Weights of a small mixture-of-experts language model, trained from scratch on English Wikipedia: width 192, vocabulary 8192.
Below are experts of layer 9 (counted from 0) of a mixture-of-experts language model. Rows are named router (the router's row for the expert), up (a neuron's input weights, with its number) and show model dimensions 0-191. Each number is 128 + 32 x the weight over its row's rms, rounded and kept within 0 to 255. Numbers have three digits each.
Before each expert's rows: "gets" lists some tokens that make up at least twice as much of what it gets as of all text. This comes from a sample of Wikipedia text that the model never trained on. Tokens count by the router's weight.

# expert 98
gets: "ing", "s", "ation", " took", "ia", "us"
router:144127135162165093143132118079120164106146084060213103124138069182088159103083168119158123140114091127145138107180123089120206135107183126168098112168097171091135149129134120129175167077114046107118074107168096101154173151086079157139107110119164149144117170130157110207136117142085116110147157106076072081119091161079078129117093109137144116119095113106150085126133149078151170113133129114128152122125132102120164130113136046128194111120120143091153150075139096089124127110126148147093136109113202123156094078109136171084177163132080107098120111094146058124093110181165146142
up0:116149159089082140114149128094193077115109132109190066146146136146139133106128159092157176093110136150076120172166126129074122173115113144103095176065128067136099126179185173109079122153098111109089087090117119179150132111113204144157083092122111161080132173098065153145141091137127133132138210148124083129086102161120114182074145102112136088180114119121146152162130106139150125079084155077126159158138130104097086111123255131163128131147125112157145084138139105104178155088129161069149119128147129113126147147118100146119169123125085133157116086159143116178119073129168187138
up1:118108124165097161161113124169136174148170093214140155137153169172112119139131119108189134175075140120102163142143112132145152118092126129138153155099145086121100136134155221130138142089137105138112107148187111110159108183119137110166140144153079163158125157093104112108138123131111118166130189127162166147123126184120143107169137111146082123072074153072116152103154114055127124164085088108183153105100103159174196150089071105118167114176113133112098079188187165129117177184114117152106100175122113152105135053127074152128095109057102113091097076108101126193151153084082109121
up2:141208133085136151106137175126133105117114162143094166109065131125108173119192127162110105123117127093089131093149085126101111107095109154106144109145114118135136166132143157115080147081131144116081123134112149108140114185094121095151184120148077065127137149120147195141145121193090158113129141122160089147134170124059136165159139091143147180128160055106183069153160151114128119099109160102095156151135097198106083135129089127097092117141109076118118120121118135131081117147165157136123067122109065135167130179112140156105127157148216204174157103114058044201131106101141071096

# expert 106
gets: "s", "ers", "er", "es", " people", " members"
router:125121121161198098158171128101148165126120133133103106120121166107125148060151153092145121129131142055113149110105132091116089152121183106141059139084145138148166174096091112123119145102149194102140077118076088137162129118113111101098102087120140098141113128131095141097129153182128107100159158095062171098106065105070159168134098167121093180142156177120074202083142094206085137163097122149054132099091101107099110087164152050135107113154141085084146074091154111128144180150093206143123130104141106083119116094140113112067169152144106107130173091111154157150079109134144116100
up0:135086152115130178103162133094116181140177154140114111146128160103095184068165180053127194172144100141105134085127151130130100122118155165176164146115133112102171163104113129126092137134178165097142082131122132162179124133157215182105127153139099121156113161147082161123100146171138145100106134126078069132075080074103117185163133055153152148137200106117133108154105091170156119160073152106168101146128137192123110078165148175154088130163120111077145137076084127162119126163122157112096167097099054107126132158144166143155113121115084141137141073150130112054116071115145127077
up1:122076113169133178167129122116180117118172126083123118156128120071107158141133115114144087085093113081151135151187190134178090143150116151033173085127136139144110140142108111151133151136131157154098088167148144148172082165171157149124131160141156137132124165167067083141126108097091092098133135081147130134120094147120122136150117106088158166102113141106094144109106133086125151156136137136144137147099143114119226134068143105134141139128154147093185109175081182172110108195162123149191163142130088171143072153157088187093043111088126087088100088053166166092175176138156166119
up2:134147208103121154151104111149095125096128098195126122134110081139067149140147096076186080195133141163112149129132154096109121194162107136191131138127084113088126152124173105121173165071215172134166181149142098202177101156148128117136161107110152112109155089090153100118148150170117143155124178185135176115136139113076179103152111126135141161080132089160167093110154135136152140119184183085122171051126132158130089083139056120097159133094092118115179124112147112173101165107167166102123069133142174156168122125103126134121164123144184115116138104153066069122114134135104129100

# expert 2
gets: "i", "ri", "er", "di", "li", "ti"
router:098115142142145154143130143127105152091120102146186104084078178164204142190114110171163131125123125205087148067102148163076129108118168097106109082087133157143080161156115145132202152118152130115141142097109189170128137092124094142210132118078101079187183135170117095102172186102107159120152113032161126060096076111120121154124091191098131096123061128159180137108125095127150146147191143140104175144125144176093132095134102136110155133104118120103109140126099131102153135113132134173143145140088116101071145122189164133071133111147098151112163109097197122090140115167114137120
up0:132170138185114156162126172093146163145140177168139106184161133158110162155161083088146143109164160078104074185148095116204161132114125147147148153088126100076121143125176134122100145191173175156084093092084124172150107116132148141142217114094150139148134172159074095179151151138130142117130157097146108067106093138129121189156132137116105104129172093162122088195128147195117087093091129087112071135134166122167146136095201124153128170109127114174130110071146105145170149198121128133098094116143124116103064125129104152096093118080120154084165080123182122156118094136149196136
up1:115130173134045125150119082151108130103160140108100146161115134166100131143103132112163114162099168123167103134133094150115156136123122174079105122128146146131115177140160142097155159123162135201093156126169116140161087171185148125158106169096152104080128208139068168146116116113090100158144140120145107131165142197129061122142111122127152111113065139077110120095105119155155137155136133074212125120148122141178199130142105154202142151185195114113168143197075165148176151148139099138163119174107186154141062086086086190114087115120135092128127136093185176132157079086117122113
up2:126158116118134128113172165151152144136156113089181145104087127147095190122103121095159105191068173116103212170056168112123129110108142088111130129144113147110149155130095123156076142088186147086059169186078140144118154121095135129110121113101106093144136100159122122129153098132086086139163145174077122105135116107035135129110064126096165181178136106133107098129139143067165105189137125139077096124114106217080124153120076169112131109093100084175138164131152061105090115141144172130137071117149085150133150158114140150139104096140137112143155103146070078141104110126196067148

# expert 116
gets: " as", "1", "2", " for", " Al", " became"
router:118150112111172174113149131137131106113109132056131130144121121150046167141162134095136103151137204174124113145174081099119111157109163097113143115103156122107157141131171115119076173122160114133087138163103180151078079147106087134092075126132128109085157141146151170121147161075132161151104131134187110117114120145164130115103115159119175120182077143078198089086115153098131208148129165143181136114129101092067130105142175119084172126061056218096164135141165159149135140134183104111093102136172186155167089116143131170147146116149072112149148071161122090109185130082150155159
up0:146169183154128137099156150084171075120112109127101161085121091205124179099157094153179158109114200103120108165134129172161161109077101106177153088119080148209168118179143107124078151132179065154124162093119111102177168140123138161108096133187135186159142178120123168204143093131057111130069184073137152087130121104050125113092126112071112143110122123110144112161096151159167142139076120117068171142119176216139144143157122065112161143123096117136140130135146075100117136139090135106109125128138144144157114138098118145135106129078102134143087146118092130123095070125129136106
up1:128147155159059135142132121117138159134111113149116169174090179127129205103172169116140149147116134135142152164152123183100162108110165071126138153196103134105166109128159101112172111182098130161119110134100136117174191139179198099108154131109096147084095151145070147129114140114089116105166180120127112150143073142154095143136106069103098163085087169090099074104112130067180085152078129103173145202140103193125192109104148139159160130141109102126097106127044159136118121192131139084152114162167153159128105111117138185091052097136119124119063121089168156109110069126110139109
up2:121125154110138166123169099107116169171163131072150175174114144068132123127121115128136100089122162104091182137102082096064099156098123155130141142184148163147087132100160119154085123133218147119106095136083176097170139142071082092113122133179101123075135147150120162132185164171069177115135125131125130131149170087156127187114114133073109114099160144182119121146164170083164144115196174140122161104112125181100164148103137150066098103174098102136156170102181125158096122190191143139157107101112114172137141174135164088162074057147135112126086091146103102209117138159118116125

# expert 31
gets: " the", " a", " an", " this", " first", " This"
router:152128127160105156113165137104113178113090177202144174121143126154164148125113142105100110141136119146118139087130132204085154139082137084171164181184089122072140147076101071118207128139155108119162137130139169150127108165178081098109140125194149144131075159113142152173168121113124151171120114168135146160120085141121162141127166166164093166088134146144136111168155142081123078124188164146120063109102197117156076136087101070143083149125077148080151147146068125154150146094144134127064162096117184085149210169105145058143151171127111101141130093139111066108122124139124153112
up0:116149110104151157118163158152148169132132082185132054121101139144132173083145146083132115122111162145119106178132146118121149119141154133137148096074121102145100096130212128159137149121125156074110073150156095092152153101064118173105075123138093143144095157125087120088162125116069172116124158155163159158114079155164091198179145060136183081188108113142100136184134099149118087139091136067169168195112137114131111121177157096096118139140103081142089162092116094155169100144118100077178150112103168156119148135164107100164134148119195092108125118126164056224131093124174117123
up1:137138141144155130170116060113179144149133133137086146088134102077069119120166108161155101111142112124137127172120127174177143125099158146167159164177180099080133135098151126170086164162132104136127166156126167165141145118166115104191193122135108142109148160115114189096138157141092108118158130131092097134110076122082149151165131062139173212096136114063088140128117125096135160111117115142145134172139141183128170155121076121153150146130173129119177129118130199162110177155082161180114113130136203147081091132147116177171143193135047071129145112074091139172185191098095100158
up2:145164113097135139129179121125041130086126146111119143136064128119089117149120126103169077185141194149056124147113085153117130165146140147135188123166114099147170201114099146177127165107141143124146086176118162115137146138104086147152154121107170095060073098116164122163196166169108112131157084109140123192133111095121090117096077113129161117135157192133148096121182163104107132112122118155111178042159096151113242135117091127155099136116113162152162147139134135174159099159134152072119089104092102166142127158122142120144135155194162107132152166125101100175053174119135132147

# expert 111
gets: "1", "8", "9", "0", "7", "6"
router:154113170105149143125155111139129136111152177149155105143123110122155102104095156177156113106156079111123126132124103090115126192149095115066152114090153155158122159177138145121122083135114202112088063110127173100134122153172139088148123156122087125089174169163167211164095113120183102129124107108095145080136096107103081097109170106207177059155120110091130161168130179142163194118093151115196083100173116078129092169109143110122166108132065131105131114111162126140143186113109086188128107142119117135067161103109135116106137068175083077103179111096126155166102048124167162120
up0:146146166097102085156100172083193167126115136112155116158172129186073104080091108067157114159137138104056157056108149116167190139102108084207103124100148126102164080143155081147046131123142086090101183139083131143167137162137143183129133116089153150085134131120105153196148092127069166103109202122083117136131134085113129185108132083136109156112139160148100167149165083152154138163129105091140162180174130102140142087153106167160085119153117091125158104160116136148116187155097114145079177122128150147145109114135099103146133155110064120142170106095125099148093086174177151120
up1:118139121189100075160123137162169165124123145106133105109070163118155152166124132101222125136133135114195074207159101152184162128144111093169118117097123151104126169130126142203138176107161171129072070170152104190176130136179171102149196156103100129133135190106119160086155099140088077097126149134110116120190116214116128121188106131152118174127129129090150124127111103110196149068138148162157124129139151130146127133130111143102131122111165147122074146128116129205109138143116115156087135156110161165132063127123088228131120141108153098083138140122120142081126181155120104093
up2:124201154099098125133132182164117143110152127090158156155110150151085127185136096182112099172139177160117193060084114128064147148170112121101128160186097133165131140166140165127117166108174091126118098135088140107148169154151122103095136105145126098105124153146120092182146175124131117067146120139120153081172169136061134114120168124104185171089149100161070088158145147100148134118082040130128189087135133179093126068088102076081144136119131096122136120124165079149107165103152134124150078145122062131200086120145154099106156072169143147172161140129152140176104115128174064121

# expert 17
gets: "V", "N", "B", "S", "A", "E"
router:090140110106157171152106134127148133161074099132107122160174073109164113151125079119142194088084137118110071101128164144120095175086102156121128147139171114179129118092114044149139121120146127078105110140190205066129176127166172113105136125158145065100090174152164107129077090106106203148152131105141203161149145096102086161095095146078087153147111093134103136177144118121114149162159117158148147138158159146200129097074165180144133141128134195172148136166113101157097166093162138168094148102129134069099132152112138072150072164109166149173109071150118160156160149124159129135
up0:122170158145138147110113109151113123077119116079072078131134220128117065089112126153183164120128119110100092217100139153085144153199120197120106124084130150116141092170160127154117114097194107097120138127137093174147217159203116169121110097107179169148167106112092042066128075060142127112152151104132147168097106108170108151128168106100108050074113147132116133098121150126159077155112122106152128186113145144122091166158144104166123149113112107136189104108111133112177104109116131139117126122123127164169091161142118139144157155130065137119141115067147097135100120184135155097
up1:139145156151132138150127094158182115147176157107126141190128153068150187130199131153148130120107094061158113104186134165145162099122098135104110134114119172158131119135110136165086159143176184127132113102118145231192173163116129179135140136139138100146091150159111100112153120121132112164138102096146084216153134137143104153140067166128118189114117149121078172106109122122180172170120148096152174119128109130162128115118105121219163045152130147109142103145143172192147129124133169107176098134117093161150076116107084187101061102134088113107132116114152144149200104101071159090
up2:106130115126068174110160147185098126081130149110147160091105158143110186085111111134108126086082167103106143122126150186115106111171082104078151079142143130127133146096048130156077134096160133059132126110056133171141166177141155117148170102121108145125145129131123121155119120148148133115135141071137131076206146175092169101073172169092170191090131095112132161114126132101150136102157092128102166098147131180112060095138082109096146137103078105152170127123153080142116143118132125158144029133098122149139097152085119086104080136148047159166115156109136055212128154159158131130

# expert 44
gets: " (", " |", "\n", "===", "\"", ","
router:128146118111162137087113166063134063082140126121142191186108133114142144150116080104095087104146089174104155178145154128111092156096149087109078084109128105147142121107142121130174189146174098150134187063071118167126146082089089122176105117149097134140104085219121107147165109146163141152157094111198096139119143136156139209097100175097166078107144157147141138158125104093137146151147122108159182152150110086079096100120157113134196125150122117143085070093091109125104108086101153167146163127126180097122149141180191085138091086111106135091170058085157120126128165110128158154
up0:155143174101101129122137144152148116092133145083093081143101114156097133085141121131174129149150119145092110114129171214155135157170111145130095151127124104116169103082188215185108138145110104130146125168165171138182147131116160157125133123105167150126091184157096114118138098122078119114073168117093150094176079142156183164107101096133115121164156102092142184136156114184234105128071196124140093147098115138181141106096170188154146072175141102115065114110143104151161134109162169123072090133149134145152152096121090122131142184104079155130078092112179164089120160165113161071
up1:113101123167083145138130153181106111078170119144098139092162169141073117165167115110151095095113135141181143139160135168107129077188090186081181171126161193119146139153152127090124133107162137131144060148092163186197110118162164101105161112158137111102162152112154135118083131118109093117113121104173137171147125191145056160139153122104097145157150179086123091124114118116181098180118069113195114106123162156156192106097106136138124129118107089106134121199146166181135120103143106139142098150119136176103074156134106138157041109081146122095111084157091193148196119103165153086
up2:145176155127118202098163156119102126062140151147178163117090128068073147100217137131116085123108196168122176178110117152126156094133112115125126165121115100145141157123121099168109143131165108111148094168086147165101173168147102102127152133070086094151160112168128112147172165185128110146164131160094102117119201108078144160087106145107136145143142145086128101162085136076192137106150168101106207094101151186116067087143115167108082130151091066134165162123146094130151080140177172143151065132113141157191142118120145141128092125125153127202145156176083101188128132122126135132

# expert 42
gets: "\n", "0", "|", " of", "-", "pen"
router:108158135107094137100137139116127121103113131138128120072199197162184094140144096121126164171075116156138181133142105099066075143170131073058141118122117152164100156160106083140077127058121113050129103170128075155103138132135080119177117155114149116117115095089146085118188056157156101113118097154099139092153106111114135131124153211117119091159151133158068076123085079178098108135128124173063168152122174169150093113116203109112131128138147085104132153155079067130050122125142090100143075131141096132156150124109114109069116098110087118124147150088160103123074132156113137134
up0:152176133112059166139137163080098145093108154125141099110105169113159117101181171141136164117129130166145061109114152153139067125161094127183120117123093134075077167090135118124093095178150099115139078142072150106127180167132204125093086120117146130120176187094109143170110135127074124122124164114130120084137104176124145196087166143112107160143145195151088160168106143187174103125127138126104123098124143127142166157169180100151142145163095116094158086164110138169141071191065110125126169115106121147106108162101074054179151092090121156146072087118159125097105099154183139072
up1:133138143126099121120110113161144073081140092140096151110130154144105108098201153125162114135127120117173140205129164192134119113110201141130190092129098141119159126088143178153086148161202098131070090163150128117177135162190092111143144108158167232192098159171048170103152107167089102110158156134098180116159097134129130137102165123143091169126140158061132124071110098089125161167118118097136135101130097162148150147099131107152202133114061167106152114150114144138171148163155163129108166184109154157174122153104115128136119076073118151107093141131168189169129165126127116113
up2:167169150097067150097135131119128156160113077130103107158122037099113123073165122106135049156136182133119128171124182150114135110137154083120136152143072073130142182163101139116106118134131089121137127106117122155129163151129139170108174076159071099164124122129128146214171094161098136098139151168104150164088107197104145177161121125123149119138112105181105132081154092100125112076179133193082137093085122201106136182170143110091108160102156099140170142135196131115119082119173103123149105130118116213144102136088137125142137128106140168109133152130102070120131129075054048123

# expert 29
gets: "2", " the", " and", " served", " was", " States"
router:132119166147116147175141114170096151099095106083097131118169136162100120155073065058120122097134133124111135104127148129145060101173092152127111140131139131119137129077138093151111078090158077154152108104195146160149129126120125136160093116109063108124127165171139149106204086133224119115093139058190139057129146133162124122096106073124141070067138065081178126098137122103135089080155117143106123135111102163114114189132067118131095112101106193130155110070136128126123172108092142126120138112121191117131102129151160151093109094130084161186150145115085181084132074089186116172
up0:172177180142118151119143165175138103132162158096130124192122161080104129103146124119141147164163151088102115147063121098135198148141140181171124075084112107074144036086177120157089096131105072085150147157090136121135163134124150188141117137160114163134130140135122131122164109092054088122079175104087145122189101079120126168133110111118144108088057111176113134128153117129149208145075082134113109134065130133117113137172160123117126125176157065126116116067088152119181138149141118123074137110108064165138131140191104195155113126066057107124142117101133131121128080113138108111
up1:118120123124120122157124078142137148066134109090124137140081110100111167127127110125102072167138117133159080202080125188181125125110181130151161158145125147134171138128175178076101109173109149157091054139123104139214115113187073070128099146119151169123146161119120119114149071124123124113144122110103118132150087211124123142151091134088110152144135128122123137121146105083178126180145153048181120109083120196119106139171094124186162145144092128108085103126070148159100132132143127103148059172121183143089118137077112198210129119130100079120161155141117185106160055134111127130
up2:177150172156111164123146150111116119154148073074113141163112139118133103135159135126127081112109133098129163100092143114127101116108116122090140184168129133103160163128182116114088157112183134157122124136094148139145105154101142108121143098107083091082169112180150188120103090168112126071134158134139153076201206094144199081165093066116107178046123150101091119094114154087157080116082130147151190077146122087148087165131104100082110145115132125144228117095152129087111143143166161158121135116126093191172169142109056120094083097122155113133134122148131111213077116121141074126

# expert 60
gets: ")", "\"", " =", "s", ":", "}"
router:134173172147143102146164078019094094115161175092152170137085094098108088168068123121152128149156161138123138107134138117084111132134139132123127186117089100173132139125130092149123118117149161066137116154111096126178168136152133146124143074085112104095148148114109141078078153124169076127126207114207132206094114157134143155127143165139115178151137138127138119148101108102100108190163090122158064100179127154085090136145126065088153125104112103162113053159147098136169188199109111215112101126124171097156105098124093132084186115126106119103140081105120069160140136135127144136
up0:130144155165107197157111130102127111145094082123148100176194115210149160092115132144122138153130147158153085083191156141120112101138117152097130104116114122045087190204111176136123150137154137104120168101088139144148112154175141120133128099097091125169054130097108123100129092146115082119071152113131128060109092096150137164174093130124110175084176128110130132172140126157118076120144141097167151153058108135154133157159172111122179116115116129139103090100114148138138089130150077081137110118130155164013107177162116177149070069086071097158123086176171104116111148105121162115
up1:103133158174129149171116153167132141116180123059082151135167146119094153169186163191182080125116135115160118152160131163159115131097131144137122150150142123134118162106170149162140159157134146174124068072148114104163110153170121106184107150132110170158109166158030093104122110156067067103065176129104122150148107171134082091153137100185154113077154145093099123102122104071156120152076134059184172129119106175189155145129114135137155138141163147105118106162104118120135161146128111171174109167150115174090108102113082155120079086047147139086063103087172138137145167101099147131
up2:162136161048125150100170157112145103162085130178122112138067135078164109143140176096113119140139142111151168121170133125079099105083095151117120148119099077113109062096087118112062148107151137113077105107079148177133133133122112066101173091093111101138123042133159152136149156151076173151084150189113121091096183075164161143141132115104132138101125095175094106105100119160119117144155094105104119053083053131119110122177151143117115131156136102189115129153112129120084175184159142140163047117151099121063073173116120154077100107150133169182089165137092126155119146139110074120

# expert 34
gets: " U", "y", "ve", "ce", "w", "er"
router:107146144111141150132122104149106126120149201131137072097082114187095173161145058099166140134162093138108131084115144094105147122145115087069113144140095154174166095090157138095147103095084099139138156109105127117181122121033120166168138085108138109129115158164126122110103154117071199119158148056170149130139138194098071119147132085137141157131136106099095107110142170159066131213159130107110139099067135113116155140142123192096119123078102216104162199130117177116146209049128147135122139118128157121111161184159129140132171122070120137159173091119147142134128166143135136143
up0:153166116152131124118121143109128113124102121117121142230112151166151144101159154117202073162098151121059096105108098100139111071153104083125120073190107133135107088146195112118122131165132110133144052112155104135160160042120136159145107142120127122189186141140129184087100071110093149167131168067158152089131101060170128151115113105120080062088193165138107159148161160116137097158108118115167083136127151142139168154138154106139096105149173076180144155144113199091142125173098134122111076128091163158121168143125080159154087109143056137129120092103116114154132089106095158097
up1:133142172149106108150114099129150174141120108133105139171092155162119165128176129094166095156163127100132106154148157182160161177109126101110165123189123180160158110101158113156163165171079168148096077106166168143195133126142112131177143133106144072104110161174071137094158082154095116079137160061110079106141090131157102137146123112119101171106088098129129121170093110138171153126059111077112167102140129176216135129100068147150150158156086135087140086142107177164108146186145163207164134164141070130120140133091103150160086082110145107180094094090136105188185125113145105096
up2:162102177130098112134146135136060120080147162109124136144078139117074148127133127148225090128145186170137137135058105100148145090161158084134161125129147110134170127143141164153085127117146113098059160177115131171182109152069119110096150092155118173113158076143076151087165180095128121174127148193103173161130093119076149114107154129126154168098120140097128139150136088167149153128157151097092159088149136172086090111115103118166097136098112116168137125122153137137151147126184078112157092141227106130142080142143126117102029198155134185180115094123129101155138156125112073181

# expert 59
gets: " |", ".", " United", "-", " on", " January"
router:129157104094144069147146165050137115095106180154098103140088131108170093105110120065184151140130139160118105177106132152193121131150133128149176121065153092117116143193138098162170100104113150082138149111145092078108131154157137086096137160124075122068109083108154093147165138149177104112091148114104100097159137180115160105139143133087107115110148153103157104081085098156102118121176161061102107129169120164122094139131044127095148117129116110093108132139088160184088138116102120084216126155067148063099096097160103115143197142100103119137159146182206137101125105172093081142
up0:168124122086096184126138153137129106076171062025187092177142125151081154081193147132114110133127092122091118103157190169103123131167135184098126085088186165118127152112115164185021137145092159147125124098104136116127092122088166091136147121178150129095130103146103137127111109175111143116100158120139132105116121118139110172132099166084155071097148056130108137142149144159191097132131180114116128064082117111155117133120137179133074090119113090121162133096082119137113098103116165110078155114105153119137086159160147073115125098052098127126078059083135137155168092100151143117
up1:136162104146047119145130148127149159118155044173102120127120115109097091148136118110164030149098187138077090146100156176103141159139089146146162115148129153106145148133157175195147153198153208159128105123075105138121158107147155146146120123139141088121092137159072146139155128122086089057129153128122159139155083090162150098169101092221157101124108138110107122149120124127141122102112141084158157136107080138149218123090131127189158157165139116094100108105095131167153166128115167168110119174132129139093140111107135211173131078165093114106105110098140116142196187162105081113
up2:123137150113054206131125141162090165165190131110119150137099146123110118119179140137186100194139161081131105146116135189084093147084125133120128137190092117158164146153115130170076099094168145065108096131102126157131149152134127125109137144163132087141169076097090135170139188110116127116154141131120081172136172112096166112138115088141152145119197210068102094126146204143126159107060061100082178110152152152092118131164103186138157117164108116110122114087191088151134103138170109165165076143123117146127156152087153150084113106164161148075131086112128129207148124115141105177

# expert 124
gets: "\n", "-", " \"", " (", "/", "–"
router:146152093085157209087101163078214052157133134176072188138173149083192181145092135167147110111119134211100117135141095079144167101135143167150142080158109054130139157129163114139174099127148086125128070136129136153200090078100152104108133126176085178121148169125112137103118113129141096159134164153145190166135124118168160124100126133069125101097166167159123163148104070172060103094135115169120122110126107106097101134121162114148146174164130098080149141140123103133131106087082153174182129135141102084113149185102128132126084143137134173095155090087162129130103123122142106155
up0:128138125112134140125147189140123120089122063133118129121146095201124156083116149113203146138143177139073092141129102142147158151123100145153157157148126113132103098153182180159194104157183184148151120039119104167134150113083136144099161171114106190099141160129110128120171155135132120127129123153141135055132163123138088161122127098164087196135112123072130186150136153092156092102105139089068120108104164167129091173096176088131101124106114139106095098140083123104137094124112159160131127122153126162076108130174082132209149120119086143141136097099170094161049060160169187046
up1:114102185135082131185133065168154111098124074144119140155113144132124148122194175123153138169118122118149153107162178126135143123117144106065165133116106171138173144118106154149101130124094150114074109135174103140155122171091108112114103161092163157153163181149087185158138089138070090115118153066101142157130105137100105125126059115139194168106097151097146112153144116170158160131134122114145131137146111190131209038094056114126192111151114134085144135151142158147094127115130133191179090162134087145151069140098108176081106116060096066103127170067182149131101095173105139104
up2:132135120111106143096149133137130139099093133113097167138127119120066112112155100093146123140094129090131126110026098121113172119149095105092161113169098134117134192154110099145078130125140169093076118116096138119111148148059130137076224092154113064122138136136144132082132067186164172115124187166174113080140139124066164118106109102146173117128154155122138123106162129129173127098156125132116138057098093139054062079131108118045142133154114117113199101171136071171068120148138151126172056146124093161130130145057154127120128132152125119123087109144059129200104165121132112158

# expert 63
gets: "2", "3", "1", "4", "5", "6"
router:149193078082141140117147142095123100130135159167129139161129139133087135130192110110158112103086146145092130055140148120139093196144141104139141163145135147186104089118141099065151111117122100075183074143096116125165122165061116095111144094149072154130151155182100097106102170131149158128147093074184088184171128133136082132135153047147151094124154181092119137174168167077085094132127071073135156105136114111106183173113139180096146116118124157153084138106141134104191081152168157093153163131123149100149113150080171151134126094141154112212133124155136076166147135108193125181
up0:142096185090141129140143161109117187060159088127119135156172111101145132094157152116140178143148143072107120108086134132131111119110152145177171151181136078072120083083174150135117109119127144101095146125090130119144150048128085127065145137204121193088177121141105124050192135166148134092129123086083102125100133115096117154139164101137169136101165156141136128075093119177153077111147133093121160158107139132176141152139195238130117176147068101131096138108108170119093093164109138136136170121142152157159098149161139112141164116119116152144055087114195116141169047111117132150
up1:130097158116118087154124126132155162115164125099100175140044195146134165115162136120099044121175113118118098145173149190083152142093115087124133094106137205104127157114149135105106147170157139177073134155101095130131142117161094111142074108114130141154116177068074209135132094124079145130165142153099105179197107134169102148141135080144156200133077116093137127128130103062147157148146132102111130080161120192136204120115090165159170194128144185110108120153107165095123120133124118106073138140149113111114123090146129140084089118140179082101066081085100104176131096131152088135
up2:140121180108113104162119144112107148116193102086163101129124129171020139117132121127096093104144172140094168145093113135085126103117136074153103097157071133172181134129135132183157109085197142127138088130109132151145178102090088084143101147121134115155138058159158135161118143166138137110126149205162135140104154148132149135136158095179178132107124154140107121143187186101177134112160117054066168127140114159096126154154126188089150150183075124195183131099129085128100098145166195118099091126140077128094149163121167138106088116087138126099132106100112115150060060149087099176

# expert 19
gets: "0", "3", "4", "5", "7", "6"
router:128146160117123096108117146159109082051116094152165131131148115095130098127087066204075163182118146123133144129114076130087131089128100119080161153059158102115125165111057188106068147092165094142117150152151116155099111126096119192188083166102125191155198063117144086148045123095132167159107108119169096177167161162101140100100150147149097110135135143139106110095098153144128128152138161134127171130156134081193090179117132153126131118134107158147101102089146146132155181104133150113128100157091126163185097160138155161077129100166072152096164160151093141108156156188136070128
up0:156100138128124163181139170140130130064141080149114119103137147192164111066131196163193046146169166073156108119147113086146119136167204154180075095166131129142104086104174155202166088130132125162120101137069125117133145169100107122156123157119109198100121140142108087124135157133123126136133166149129129127141159103127069177096136096105152132131162109110140151124137152087137110146096151167103093154113157169141102128118163147102121089168082110149121101111175065160197059120209112149114113154156169128164086105137107109200104095095146106169067164107148139146062091164139138138
up1:131149177136137106142122110142104165110156109149133077162103159107146125102132154126153099160150147123145101147157109151129107126127120122123145144112126085109114147165180179151131137172120144180106076098107113170171103092164065137176124169131138100145066145145114211109103112132095066140150147113157110158130085114061107098109039049072129166115093125045067119113089104134131145147064142051142149161079177199106179107165089084144099156154131163079152131155111148127105093193116119162187139182136116130133127151138085153132128122090100158139111105119166149160206131137111075080
up2:122145126107089166081158134103128155126146181131098168127099083082096156140165147115114154102118121100146206171082136123102109140112143094095124160162130124119122130103099064114085102127214100110127153074123115175106173197141103131099140156135070082164147107139164100180117112144074136099138126135123133151120154093107159151126123113086156176092143141180141156177134131188142185122204095146096150039119110155116125179176116078099114119182137119183134131083160134181135178144153154139134069118158128118156138116129131105103102096105146130150126128094141071186137200172167078222

# expert 103
gets: " G", " B", " A", " K", " F", " N"
router:103122080125169173168077153188167111128108108109076123102136088065147141138140164153127201107141144154093134074160138127120130098115069144138177176134121116139125127106125120108118142157083085113104167103152089127099125176141163169064153084141126136104104146057128074154085168150136145089120098128146182173165177173093138170153112162123140149112114132112109175113115170162105160056085126158143117132152118079184122077080120134100033122170087187123135066166128120161162135122155159092086151123165128066147123186107119114117092185119157158121080138147093135141195132126152172170
up0:140128156107105133140123153103130103132184078100145126109163099168147161067189128110138100105119104149091177118093101142119105101110082187194135121129146147124134107182163119204112183126154132117091132108093130072152122089162077175146041086053099130169142128198117161103137140140134110071142119119068082087124080104175164134175111150146171057157132156129142159114123100182077115189097114123111165143122120080125115205155189142122104106153134102128130098121093125112184124175135132115060161112074155119160118143127134170154168114113107102147131143098184129147162119126124195079
up1:113140166137103171154115123148183131174160100140142189119172116169134171130141163135180076179145108087142136107175102123119146119108096128131129179206142152081130171070212134169118111190105129156140113121146102144205117153215119101118167113137113129121139160158173172167122104101103090098148151092149119156179092143119103109137112099116118159120081103067066108151151079081182157161073092101162144127107116175133174130121105146137123087156108127173127104157111157115136123166115145167148115152103157145055137100125105173140073165111136118086124135115111200131200147207069135129
up2:149134180131086157154138124147157106135083151026135097110047115132057179126114145134145098137097119105111135161134146123159153153164114128051175109138095127171099184147096088193085105102157154054072125144088162140147133162055179142116120143163123128144108160116115160115147131114128175111160120178130131155119170068100121148141102108167152162105139111168094122171099129069179104105152131160078146059146118160121120137186106137083117144138135068135127116090150104136110135156143127182139088140165114161194101180126146149100091083145114090184162090152127077178111112171103164174